config.toml
n_layer = 12
d_model = 256
n_experts = 48
experts_per_token = 2
d_expert = 112
d_shared_expert = 0
activation = "bilinear"
moe_layers = [0, 1, 2, 3, 4, 5, 6, 7, 8, 9, 10, 11]
router_score = "sigmoid"
normalize_top_k = true
routed_scale = 1.5
balance_loss = 0.000613
balance_bias = true
init_std_router = 0.00742
lr_router = 0.00074
n_head = 8
n_kv_head = 2
head_dim = 32
vocab_size = 21695
norm = "rmsnorm"
norm_place = "pre"
norm_eps = 1e-06
positions = "rope"
rope_base = 10000.0
rope_fraction = 1.0
qk_norm = false
attn_scale = 0.177
tie_embeddings = false
parallel_block = false
init = "normal"
init_std_qkv = 0.0307
init_std_o = 0.0307
init_std_up = 0.0307
init_std_down = 0.0
optimizer = "muon"
lr = 0.00653
lr_mult_o = 0.712
lr_mult_up = 1.09
beta1 = 0.95
lr_head = 0.00527
grad_clip = 1.0
warmup_steps = 200
schedule = "cos"
final_lr_fraction = 0.1
batch_tokens = [32768, 65536, 131072]
seq_len = 256
doc_mask = false
z_loss = 1e-05
train_tokens = 413700000
steps = 5654
dataset = "wikipedia_en"
Below are experts of layer 5 (counted from 0) of a mixture-of-experts language model. Rows are named router (the router's row for the expert), gate (a neuron's input weights, with its number), up (a neuron's input weights, with its number) and show model dimensions 128-191. Each number is 500 + 40 x the weight over its row's rms, rounded and kept within 0 to 999. Numbers have three digits each.
After each expert's rows: a language model's description of what the expert responds to. This comes from a sample of Wikipedia text that the model never trained on.

# expert 46
router:515582479488553410500518393538482453523453495482503525466447479509557471530458485534466456493456548577482599454522474467574540502508453501557537549497522526470498532534546442489559512462473473
gate0:574456558525506485547474464471571537524515471465478517519566534465570589531494497456530517488504559621478470508490441526480429498526533580518537545629501569531488499575533492465477542497438482
up0:540563516515462505519465508525526514552522445471542496484533496412579472490487519541480477491479488502532477507478471488512478492563546498464439479458466603460527515504464548491474535474454455
gate1:534442558536505484541527555508470513488502518440455577520542481482610473495592470512513579553471478486498445539520394438568484525485552506509472537449526534532508504464487418491527568567551527
up1:599475530507450479513533505465524560491488516561512514445495528472437482558531546467517443488515463428499533527485485501528501465512392456522459464549586429506535560526472520529486443559377478
gate2:462452450519580479479447479488468529514465548470565510468544596543486437507535482523484507432485537411487464499492582559448456531490426542485495530488470508503549509416500424454477477581522537
up2:562447440523533487502529487493446563610480521484562545471522467477554515512529530481481483523526496520413532474480509549535495447541508528477504446519437448466569590509476489430580485488479557
gate3:453543534484416473547567552513502491559507509498526531538455550451445493485525495424456482466520414481473506426410522441483478511505434530523503505447547518494543548543504458477492509495490432
up3:481508537488488419521602532501507529558466497515513537562517558450574501474515452485559493479489484456533464531552484460444525547515460516535467469528494436579447528533516440526543433517536502
gate4:524453521444453508525477576560448557533511486532455475474502513497493526503505497455457540527464480515505519467497444454525452483562461535490527488486467516447483485549452506486507451532543545
up4:511521449474462485512523484506470440547487473514603498549518484567454519410520513470505467487504449478422531484482563447513542472525498420457528533456487470504511529494457458492539512543447550
gate5:452465487466530495519507484531479498472543518589515509425493576447496543543493477472489557485558492537488425536458509534511518520544454512569520499556465454545477587467498523523510467471495487
up5:462446492509532509534504518502472513558473508473605483448463478529492499506539559496404509578540566527464479536503477508469530459565462464411424463453459530395441440489489531503469509467490534
gate6:472516435534544514450502457575495414400522544475490410552496441580539528525495509497542485545520493548447494471539529455472472558442495625483476545508460474446463514460502550549565523553536474
up6:465513513493570509523511506489497512578511457492544496521481522495502470473485435538496474510490557547481541470493529468511472406460497423462527423450566480546487499544524570437514501516526460
Description: Standalone two-digit numbers

# expert 29
router:486579493507495463484510441517505463506499561530530531468463483520544524545481514525487417463481494514499516495519504511618520508477404520522496534452500486485455472507516470507556532519435434
gate0:464568485502551538532564539490449507426523478513488460540473532524524540508490586548476486528499501472480492493466599491478466453489464545506500536563468549588497512478547469540522505558520554
up0:495505482478429501427535561385460569492497532495430509554588507537432515473500519502559454483469356589484548539473562457486423467598496455471553561444532461503547503587473532552477497396538498
gate1:550553411478503466509477479496519465447482533491532441514534465519449476542539515479537465543472538499549440457471536506553504538490462485529527521537554539496471537413468452520421495451461546
up1:523485524476587457445543472528497461481444448451575528473487570539456442495529504534587445541481482498527516429520483555515501497435508536458434554437414470494458475545483519465509484507551487
gate2:519455506523549444481467540586477476452437510444476508556504533522506589466433547432484523440534565504556486488505434488487529464470463523554536502490468502569486457491515516559480499455516463
up2:494491419533492470467397506525504528468553564447507426542543490584454504461466437531468455506432492486506501460468463552537500512549528485547494536512507531511544477512545516563471465471531489
gate3:460514499478516573543451483481525459440482535481515455475434484497508589483505459537486495509510546523553523515475533473499467547470466502502535569509464543538432429498532531573490469472451475
up3:523522540537515487460545496489477522452403472542545449546507465469535496467502447484550452493544459479489511510493527479446470488490497504499473572583583470490565481453606496503495524540495461
gate4:453464486537445578469486567531494503531420524437495491500493509559495470441468563532550498388523471422528453472475481529528520479522503537516500514479465546429471481512493450534544381486502462
up4:545543489543506519597514469512506495546434479526530492510464499413531487406561495526463509511463443450526469469514569460503465491496466547546422497530491462525549516592549508542512487529436548
gate5:474487442449474503521579546560506528464499548523503458576485437436541447452579467518516515605530532454487492503512505443543483491531507490527490525448536540508523520524489397472476523568432489
up5:511374510524505528504556511546454528528550499540555488535474504492520518519475483474504492585461487458484461409510495483479413452555557509501485384497479525472446470477464528519441486506408552
gate6:490466476420504411440495513427529498521418436574441521511619534487453436544514491501519491474543483543500489444497568494527484528511447537504521524500515491551451463499415494513547506511482452
up6:565531509509486516424568499493554426452476543546501461547511494506470492511474553526517476489450583478522472512479440451497527508428437471522580414480506488477544505440532532543514449460407522
Description: Mid-word consonant pieces

# expert 19
router:450526511545579539520536445518480416518453514521476479395459541503578573567447493480475520513475558518465545512525459459556467496482474514530525534404546480505516471489571422516533526511511518
gate0:525496496500449411625483481453506524449502511533477540494436502473456493444486562508533471507511508517467476545579529453502492450444520412478462479500498398552568488453490507562515506519457470
up0:539489475531468528512454523523545533503489513530423581541487446485523477484495519491531486514526481429476525541465461512500477509518552455480529511440393426543485509524501443533413542425483512
gate1:496528522455517512543608461481577525467482438475529539466510502515478510489507461434558495537549482466491590550564519473486468454590436425542494496496476509542473509527504525450435455489483509
up1:446462478530504508481467500481436520539569502553492495510525489506525497560517480532468492446485456531485472456529434494535495459510599527444498555603467499458530408553485593523551551548459479
gate2:475487521560414559485445528488551457498482495488568440452449458473489503543524527535528474461552529442506451508420429448498471485531461491544519436500472503470493619493450542483502524465511506
up2:473555473494454527548496514518539560507483518476559466521504494512449485498491441541483519507521488494455514539519512489510454478552511547436411534479488534434436477546436522528488473524534460
gate3:458504433502524481406491521519533410487546503551481450426431496528494527427471481437585435444514506566445474544502522563512496564540447547522449588561545505507488452503450498496461477516530570
up3:562504533451504547473457509474462539438462450488506440508478477407511527482487532519489567568527514506510493477534524572492477495470523523514610487491473568507471483434512474561477490479478524
gate4:494515555447543476465410545530483575482535480591444546552483473518480608428414583473517557499443442476513547536492434517490479489490473582552525487415485451564558533531528472459505479507510483
up4:495504513505501543525483462522514546387515555533438467534556510473525532515467566476548475472507561467485508524513518482457506466499471504472478468483522454545456488561519565559499535488517505
gate5:556494499536526434528509499541529516486557463473570494488460488486554408533484551427528485520517490475490463563478389495499603536481509508485501487477551497494495487553518495468470474550479487
up5:495466461468410520557475557528532447425521443457454513454534481602468546509499537517525511444526497551482534443484512485502472527485457520548519470498479525513473538495485498519513505485491431
gate6:490499516499524538493466479600478492418555490506504488532501474430453484553409547483403507519517523512488430551443537508480471509495512451538465479460441509532448546453457499478575480475444589
up6:522528507471468442537471467472545486509476460498565517469479531527522505509458509403395470503439488513511448539458507509453600539536517461506505528447565512503459557519525424500403582494484548
Description: Given names, as

# expert 37
router:487531451528535452496523422488470474538473561519507497507496521530521478584456537528486494466434520563520542500587491451529472524490487534526537537502524523496457520450552496504495505506493470
gate0:478473460508498471462519455476614504588538508483452558488565500474506530484524486454504405521493449512497446467476454490488517533588566463465518488507551521455476499523440511497535461548467521
up0:493482494518506519538534577535509467487478536456510488487596525435453508532523504462485520494508540486531436445461465458509509540589477560483566510538509515489486516527518518536519530544489567
gate1:491570490511522437504457536509495489516510516526382471538490472507475438493480509421523515494440471532488433471423447524513484495438503532450544459547452498521454474493457505500591417524582577
up1:489522478535536516440527463463470574546575436441471449463515488402540469435507514418578517572460448530501439459478492422512503502552459549480533484496505476536520497501535470513452452543488448
gate2:504535493515486495489480576563542485496565554532487487546546507459496426493500482589519468485463539501495476540485497522499495488488473470533539529526401459521538483462510479465502498511450509
up2:460557489576491490520500556541530424563506404581446474556576464438535536434541510516437542476563470494491491585522482592475492545505553527513470487466463513516457501446541529481446499534418552
gate3:454501521454496489561496451448508489507480481487510460520446451505547439514588501498470468421449500515527466378513469545470468517452466475552513536498533492539414453471520443559567560442515441
up3:500458520568546458489546530448499492545559536561472483501495558480427539486457530450473534471505463487469526488506527506533468478460454484482500560642466481486441459486501419514518549484550553
gate4:449483502527502484624450492487526543493459440463522465518508417476460469439493573530495510469512523487538455519513552485515448474510458548587459522506551530527491551506561516478527512516529523
up4:480483501563481544485512485513551474437478520510532559474494561588431499548453491520479467474475460535453462424462547476529553479471484460515500499531497496486530466498458567489494501530516508
gate5:486511514475486485547487490473555456469536399484496470485513516429544476537498505459560557378515513532567515537534571461515583520532486507480524476462495532483567566567572494534457432466515540
up5:515451469487547526495497534509429518474495504495525515532523498522497426525505457507519395526437584547439431506478519470520519439540515533456495464514470429490487539488465495469523477534481469
gate6:447550471521462447585514522512516480475525500523515491532550483547485462530491458502470424540518473481475419530515550476491505511534474548443501496467528485533537516461433451480594522467505483
up6:468506545448520528473469504490492507467472550487474558507434474499517437501501565523551512481516534545564422493510522474495556478462434483491444504568569556486467445484480547577467470525465533
Description: Table cell pipes

# expert 41
router:489607497602499499501573474527468451495508524582485474479438553535608475564489550500516461503516552543511569476570476450588486522451389485534510530480535462509511503523488466537510542486497529
gate0:474488559546485481510540446527541484497511497503465545504467473563474483559500428512450449521489528507465501526474532490558458537547481451506498520458519507457481461574493471523452520481510464
up0:501436471458421510483484454491513540478480457542499535503529478419448475528497511524531447440515493564454554448443502476481481437485548517506466462484415496604450468434497478544536507504507434
gate1:464458461412540475449442512548514531530483476553502441611445488548494472487445434528545533462460461540509527540485517514526477563459588463535558499569484483493568490498499527463520537453465516
up1:490579404516474447551518577523491495468467562450564485519434460467530593442565545450546475511451495447513528552470506499513463479511456521507459453500545478464503516459580433494505551516410445
gate2:475422483552524532534516485517539517520494454518487533587492453540432497460472560456467538496509529455462506450510468524519515544563546455494517485437465474517520508441518428479469546520552456
up2:444490443533516586489521523508497488468483521540443513543519533557493523482552495502544533465510444466473525500489458472517518541495515506529550450488453425525430462546457420517550519439504550
gate3:538460507541532505442477431555502549495481449452473484443452490495495550494432474537554458507541515539534477514437531487492500456458498528536538540533529582448497554444463492454477495507507478
up3:437533450524534459498473500519500512533514511448475447567396529516551525523519423554424574575486518558469462554549492496547483427461531480468545566528518461470553487531466583532464488479538493
gate4:497478518518434495450561465525436467487490539482496470436465550566461508552525467443524463479510516507536473475475532512503515479519480551489481460503534480486479465494534466500504528425519515
up4:424495495528506559462498513498533418502505423521498503523512579501547593465559489510437478535522510488486490512483462497518487458507540524566601528520518491521442434552467516537462495552530493
gate5:395545544491524446542517487536514502526563512521555466490448531537509509528538481521430498562403614536484505444473493456485498491461525522445507552500556557532498474562465470466513551490503510
up5:512543545434480583458509509495520497525471493522484539453522488504466513546480455448561493538499539427460487452433471450497517493575501520483462454498501473484482457528559546457563541486517553
gate6:458487454516501549546547521504473472530500395565571501543486527512457504540495514534575448525524458428465479527492434506543460500533486407508546471487511552483463525516471490536564565482504512
up6:482484522544507527488567514464467520456403488510507445497453538499456484572566496483512518524606512517490556512621457509507495453575458536481529472417509522447548470581473465489535452504575487
Description: Closing parens and centuries

# expert 43
router:448518480477518494537532483502445461540446562548514486471419531562609558499453520529507498497505571595509527494522552490542490546494509527551494542539516448594481519535512415531523561499519491
gate0:471545479488477504485465484518520468487517462524444465459524457479537522503430531630466514504554502482536498478564504514463533481534473514524490447482466515529549521442538506486553484510533456
up0:524535491473445465483475465492544471566444466456448503473536485504483520456532471515504546528549506518466531557463551518501493494492491482492531500504487486452491466558526492477495518507433559
gate1:487556509493556486497462477538567472491530467522549399477471506504436541500437486507470521477518445467467514505457430480482579497493523447476496550530536423520497474472588475524445426448478573
up1:523493497475539483430478515487580488507532479479502609510508470518450458446520525555537549494460485472465504593534510556504462533539472518566532412511468456523407488460525417428518530537477557
gate2:466466481525508452495484465525491451533531497463476547535511514509542452512415488486539458449496502485420580544429472464499575458466463452533540523476509527465495440482502479455507491538487432
up2:490460486554463563439463520508470491410475492510500489463501508455603539459506502438543518455532529510504481502460365547395577468518456462386435577517470544453550507494499496458477548521531478
gate3:521515484537511476522519529570575539426453594519473539546585505512483571458468432613529559543560496511542558455466560546482475505534519493452531473472471420463463431555520510555509523533497433
up3:490459530481532414545403468503543533538546515495585506473517532507490459524524492505492537434484514471500569469498533535565549476497537493525464449527498587462507411561530524425473574497438484
gate4:509530507481450557535484485476519530518519477454487501550488537512475455512522540480468504481491568397489466487502488500503463463495615519467476485493479510529494540582473514544486510438525455
up4:473516508529534468529526453501456573518574533449476570453573461522496466435573519608478529519475492520485428501506492584475466565512502520509505550509540490588538502466553567544484476494460501
gate5:461507503494531444526489466493553473480480566549515434443482521512459450547528572449450591571532503514512506502538456501492469513466512506497413515480423529528444500441455500447473497444586505
up5:576518549569535498603466509427545445510447430546484510536546448479364570469458492542476536520533529434527520427396469443481495566527471466529495494562521504578467463548495458476503497543471474
gate6:562515530488514459518496493415538539448473514453545461524492566477475561519451474511467527564482506428540464482517490445479453549526560553446591496487528561461510569458565494511472543510490484
up6:496509536530528510461441482387595476524497598533540498540533514485463500478507543462471529496469510475534473470492524474501492427484438498466431491473522535486561460441500488548597440488599521
Description: Of and partitives

# expert 12
router:480490457533530521496519439502504457545375580539499488474498501563521503581397600513496463481504518549535514464482530462538519564472525528531484580444523492549503504534522465510491474498491481
gate0:455506455494461509451479457544554450590498444544567500457520473551393549522484570512545515569528488463529478487525574483470496587452555503509508549491514466494539517522474456543455465533434519
up0:496492452514499507461525486538434405405498483474492433460511501510514497508520516513546549475530450548518510507483482494490477553474522568531482482495441537556476520530509480560491530479506451
gate1:532526580504492476484531533475555494448462550527492542508556607503496540466489476519477582456512470485461470494525451491450499550507499481557552526431552454546491540490509461508559420487466500
up1:539490500539471486498508508580488507515435496529497449487438461476484490520554456541538507511513472520551465422465520543515504548421483507473545550478421422485487518457492498522501466442544404
gate2:534479482516458511494528475520474538475492508487500517523543575559531424476517471434504499548471513549431489531544502531535473575564490523433476516489497509483502454516439432486461535527522486
up2:534470529463455508452430638568560475434500566509539512515476574519482535485472558510472508488452463551491506581429514504545388509478490489473500472485477514526529459491612510477496491485466487
gate3:423478510500506446462452512529501481435437510475438526482512514534514528493537508347568453530435481478456524515543487498498470483480479464476536469436445436462431488525542550542544498543472507
up3:453517494441514503515451460583435552512537408459463550544480478447524510461476530507515503504504530505492534566490507503526516520529548490502481530482484545535460579550508502472448519513493524
gate4:471511531501460450455510466517494566540523554535494511601510563453509530548489418526557511463565496527481521490517546443498480442525438475507534510518535503489459475468449547497506435492502494
up4:531481476491585603588590406587487537457458431522492485510443400464471615534429496503499488495534561529466482508479452513482509531493489478577511478492608504511503485508494484544524513510462536
gate5:470576557541476518561526586523478538497544480488463478497485523491551527534565498528480531508476569568469580558480541449492502517564536440501458502511449568556519523507511576488464500488504521
up5:427441437518519543535474528407504525450537463520452519486527463503502515392533435531556547538493514450482520474449496478530460504429507447505589474524548512448489560482546492495511465491427533
gate6:444502469490477519529482546484525508474534523503453536441458594470512502465510497446471492506475474437462447447394463445502449527526504484449462517469438510550398510619484501447463483477529444
up6:451594421513498507469501452452498491477585555525527509521534503517509497535536413526494544511551547520579475491441521441448530467461464498502435493452510526492474481431534492467559464448447434
Description: Prepositions after verbs

# expert 24
router:507588488518501510587609476485502397526533546488518477470477496564576522501476533487517427496485551578543518553469530461542441548463455473549558522459500440618478456510592511483501521519510461
gate0:538516472478484541474536444504507483508500545545479464491542526499509503443499387529529541531499502537483492473478492477505492543592512455550534505467403446439534482442509523498436537416574439
up0:457526512444553547470442496573523489530570518483483465541551524504552470490536477585440522516565493479463463479475508520480480509458502503535463547533533511474454459435495352588535459491461461
gate1:488522526521517535393496507464513533459518583433455508476515511518483503473450430459503412525591469518543430402487425562432483580548501496466483493499535507516517513505436535517510454495502523
up1:545451508522543491463506534512474538453580470497470487618447488486443491480493487544499458556430530509472523492541524501529411545572490548491536499576444451444415482559464458488554471543460528
gate2:483502553479393482472400477515479519553458504493525487483505478524438542474454481537581521525486498511544514484477490495469522486517528469456496480505508391525504509473432445462494464529567519
up2:514558498544512475546481489513518445565547495564502444480478500453508486522451515527554505518532521464477465472479558503504465495537436549479436568446535528480437484537537512587518569485424510
gate3:489509555563533424505526588489435513468440570563449509468510503511496466548553426419581536564561480506554502440521482522523533586529497547530552483522528534495483465448524517455537482560502513
up3:491436491557401496571512495515471540470430513445477557511473483450539578554596482507465518438499488516478532495476593523522459548446488553548434557411450478497476473426522418499521489497532474
gate4:485503519473470531526508473492514518494524414479499476468511528455556471511525533486532535511568470528518564496507514427491500467518576499479488501534555581521549505567437521521427540449459492
up4:482420459505484498559539429481467529453541567506563507475456471588491509585503534430501487506495479610411492512496495483463472483585526486526454488452462545578466526372508491517479425502512483
gate5:541486494478562528574435504521480398504475438536472533459523434441487522418469499489529547532473516483502497463456561478456515505564480561524522388430489520514425490539467530471529489526492536
up5:498498558451449518464508529463533539571418448478502417458552451479411488430473486476469429549467433490459476484538568473463459568486586534537466558559502493519483486518551489440491472512497493
gate6:492459550474506564433496532547466491437551508534511448471474548482530447435508537441542531525488526528555549486485439512501463538496470503579492481537473541525500486448470471493487500433545509
up6:552513409528498491515504499504518465452547552552464436508457532464458519497446456460496468469420464498504539510426592432496452492463455367455516520454517584486455474555574491486453483527529502
Description: Space before numbers

# expert 1
router:458562485532550521455563464502519437543514570538520465467435532496568529516473501578552491499454549532494587567492538439557481562470503490483497559485518472516496502514504425541583514536453516
gate0:480541384553482533456521487562514502552479466492505471500496497478495502530500514480410557512558557519481479493461452538540481545485481492507431561523529510557468515494528427571437470438501522
up0:499434587557469554536497488471553494448470508420482566468548460573552489438484551461590454427504490470474482517518473450495457500600573518495531487476411432490537476536480490503523523539565512
gate1:543474498453548491464415496532489522483491487499549516496510425477493420452514469515420447529496515491516459498530470470488456601527446443536478533519436491553507461488497496560559502496530503
up1:513533495554508492477494489576435500467466496479422505465505446473490507520470448458440482474551398527531469541509502515441558515489531492428496469475513507539513470549525515559465566513443515
gate2:437510429540554550484471570518475570471548526456495427553438518504572396510451495507519554457508585598494542572483534431513586492577576455465551488536507500483574519520483574513513508471496554
up2:510558515463516518501488426503474540478478473517521549503497486501527553513475538480456497467401564507443424479468461513452462535480579526548508537498497499499429508432469493507522503481471597
gate3:437552480563496508484549551495478487497448464509583531528513488524480448510523560431487490525518475518470467551485462480506499465445549520521566540522567542486456445517458472475499530485459446
up3:600512503461544592530448489517512532550511497518518515518516488499484520514441501543530533536478459467484501429430538472517571530509541489459481502533566434514452502465589446463460488549543450
gate4:478477537408448594484432487474434524491528558496539503519532500494487543484556545470554539524496527448512541441488453512514459510461548535478503502519409479475479536462548489560472443478503520
up4:521540446462497542604461473543433453495515487513578489480541532486498468473558473450499536534440507484452492518557550496473461546446486561501492475528438516451434487480510530513455563564526534
gate5:549460449549482472515490510573484429467531515495502488560499565485473482494478416479461449516528473522446533471458498486526502448546478478557475497525472508526467495447465472475497467525466491
up5:488528566483495488511457536548496458485481568496475502579488537518425450474517506473504483507501543528452567483520536511501548458523470525473509533528575546513514517452551440466432508487477527
gate6:425414407526479503531512527560535568427492505468479499414504438488490480512496527441565459482587474519434442537542441551531521494473503510499446472476456518573556500490493597569462516489517462
up6:495516508447486525530498518558514493584522543492451466526488511540453541532556463558489494499456509489508387512490448531497489526585493471560529504455473481479483518485473659473462500467506476
Description: Year final digits

# expert 26
router:425534482552522455491530465553471515527466551518487523468440522569591494581456564518453470432472494514557563479518486434552548529444477490520577565432561421536494453477518447501507486528509482
gate0:477536599516430575523462495472515460478542469525524544507552512498475503568476440496515551472541543518487504498492466566496463506514475580535498518439506477515455477520496478510525554528530523
up0:448520530548477524570581480494434528466500514482501475531531459489512431488436507545486494522587510533556453532426518498473470538390507507482514505453520472481464524527454580518527441475493444
gate1:475475466547551449506509484502508499452577477570536512562495426521491557456500578491510476516447508556560496445535434515505599479561475541519504541512518436462480493623522520479528519502568538
up1:519459490532564481431431507462502535476503470440521497405486514458528512441432548524463506429473517501564540528473461526526529452541471495473550448496499496503518542594497502438475509554518452
gate2:465506528546457510574469453549492486556490502488472501534500578454497426549474567571406512554540479520529485511489495501492557489491562542502506442421474557486515540529450584501543491470479440
up2:523524496571493511453591488456393509484462531502412486445464466468500557560492489549530504551534522484503501511451458461515553530502514492456529481549521485456523501512550566502559488532439476
gate3:421487522435486532554473509491501449508545475429429514473426495609468509518551570487464463492592553444499470465545444544445466523393554544502444453488505478424455528504470512476551473524484559
up3:478514435467549505482474507435423456488520491514519501552541513481491551549529488502494470520500490463518490481548520496428519498514493460522502460539461465502514518580539492558480476482473466
gate4:538496539470563563552510461530549454470474540488492531535510475471536482517463509446470435397508465441491353523522498518498505471520545521497526493444521505503507493523504513453507490496512538
up4:449477472505542534461559534524496526528446519535451421550540459470541477497517548399494539433477483511530515404437519456467537557537497423522512495508538489522600508534523485554438506481475556
gate5:496549578561513579546506474519535472513508456540475436517579479519466444498506519511517378505469543449515506510531500531450469529501506501465495500507504576555524510544454397492549475446502488
up5:496478479463526379493622563525400486489533500523453492554550463470557526473493505508492559401489477478538546564434495499512431538509524502477481495550546520538507564457518485554500545519503443
gate6:542503473565519412514539521508583443547462519492487500518498470529568521548538492517516501509468534498514546531591463501482496456485462507559498520486433527490555491459582412465508524542448508
up6:504494488540491453426535426522537476442504433470544510513474481432590553456484474491444492457405525493582424535547460461524507477446501521475465485511495478479437502491468560513453507525484429
Description: Table cell spacing and signs

# expert 22
router:482602452498606448467524509491484441490472525526540515445381487504551488555442496513481475490530484520498495447500504472607488554499460522513529523451535535549489491517486470503510533486490498
gate0:440560519509538519517494531497528486519512508557461425531555558531474556496494480518517518480462547485492554490466549487475595534519491503459469522435529496461484522557570559514516524519495476
up0:486540546430453505492461462473469489437478495515500510504460473557405539510499482498521551431470448461504457472502506479540507541523455615533557474509532516482507476471470480494513491452482453
gate1:415474473542512520471528475518567479467478502425454540528483461430443488516472536467520464491506534435469471496505496532510506423557533445502460451528499526546519508509536470465559508415472494
up1:527552505605528528524495535513513514489499478463568498469459525510536441559512502447474470563559445505508456548536437458510471478494556469512538499433523484507430498540556516574511490537545560
gate2:498504513540506480505535537408522493488459508497523468508485529532545451582552500511515516463513473524562523452465521557542518497502567471565418384533528460546608548534448488542445471526505498
up2:478553512542471473554533488489486428511555512514438480514499426509501440482528485493423532437422548585478445487508459480510563478546488542445494590482495546521526441466481450469446467569579508
gate3:484486524533490526507436518524480543411485467507536586546494469616537522473595593520483500600475489550503445509497459521512531487444592526487452503413545523530540541494537492498448530521468508
up3:509530510511476530499452520514470469548536463474546536468451514516423468524492586544553528468466475490508556500467502525469490468536519565515558542504503478527430489465567381551516608491495494
gate4:462505529539506563475505576532493459524408532438427451491489438523478550468495498541500466464493484513505445496440501515486525458480501486515471518453458507507619502574486538476454548529547433
up4:514499529443492548447486447447466540534538421490482506521478491509427476500481507547480546577449476475469475504481490481488538491503569503485558497562471479490515490519554475523473460544437517
gate5:436485572494474498442462496524519480487533548453522509431537442479486485510400470493568428472535481518507512502539499490535568595510505445447455552469528580574487575498476448505513424523606550
up5:489439552431512456492521506462505516491454502488506470521418499502531601457471473489467445491520482457455479505490573589519582515485488474491438498459513439456488519511459461512488547559548521
gate6:541490487519541476568493488484482495536464469561434543535436525489435486449470535507480489505505408424524545475512518524474519518511513506465432557468418492452555497480569538504467477506542504
up6:494527414498472502456430447528503512520473487434526490449475463461530425491478513503482556540541485518487529566538546477496534558582569483450444531471503465481556491484506512556526498456513537
Description: Inner name fragments

# expert 30
router:477557496494532499490533512502463491531476498576482525436479518592537482571485549537545507429427520532470588483536482455574475561477438505479515564472493414522446459481484483517578494542478486
gate0:530536527518510461487504506464426529595529479528432528542532573467469391435557443470503443563474476496526452517489549524506502500481487527485546552509520469513426429483541524515483514483529415
up0:550458486484438505447483541537497493557503466484531453543478472483560512555506412510457527483476490494501496566489540547472420499485428434458464520467518488496503491504499477536481489470493579
gate1:520572451483525466461460484511496507480438559488467555502455552478510461477463412440462525535522481530530481521471497526500511566520481444560477504578462438542546554449512517432546514492519557
up1:490512587466469488567474521539465491476496495512520476543529539472522549510481517500439569539497548487460514509501522452522518519444574471452532445465465542508505504554465461456393439446530539
gate2:538432496519529469510461548488470462411528420524498487553504541522553494536546490468502520527532501517554514420510480471521577571538543474492475442481474511529526450493471485461467445577441510
up2:421563505509522386461424525458541454506588519506476441519457453502469479447412477439452486448539430506496489561480432529542455515544520522538491393543483497435492530500503503484521538495533536
gate3:452468459497481507489462513478505561478491530497471524445479528497496487553460414441526504558533583490500462614564471428506492477514474414521541477495505509528508511473523481535462487502477506
up3:501397455473498470525472539458512478534492480463502536515451490482460405502479465508523499536520493447492459501469485494505518558509412457528419543507470530491420477545489487517557519533534505
gate4:468545486450483481330474472472531468462460449431572495433541504522556524466539522452532495580455466524499422505492534499496454462463474478491485536489544449562504554519511503447435532515485476
up4:469499473498508547527511486544508465450513405437509462522557564503470523401528484512476491515464494542496475503447487485466525517440533562557519471499519549400426454559490526402512569492514495
gate5:486541455558403563485486518462516451523507510431555538457500415527485518499543465439399589486529559520516417507493534476530472489499549447512565492513443556485507505417516511517474535533434558
up5:516533481525605481499556475445557464529556529494481593536420497444496482523452464487482508504471520428530532485570406522516479519540548476537453461501552454509490480521481571472526435508465465
gate6:535429441544494498485464543537541543521530592515537575410515528499466516471440554586489539517564552465457500511482557506486520444486501448458482552479525533457472490437498495498515548521490483
up6:502573498481508504466509537479604509495412517506514446484487509448505436437627522530463460494538424493461469515550490550508523456589511515534445472495440506485463487482572505475446461512484479
Description: Auxiliaries and adverb endings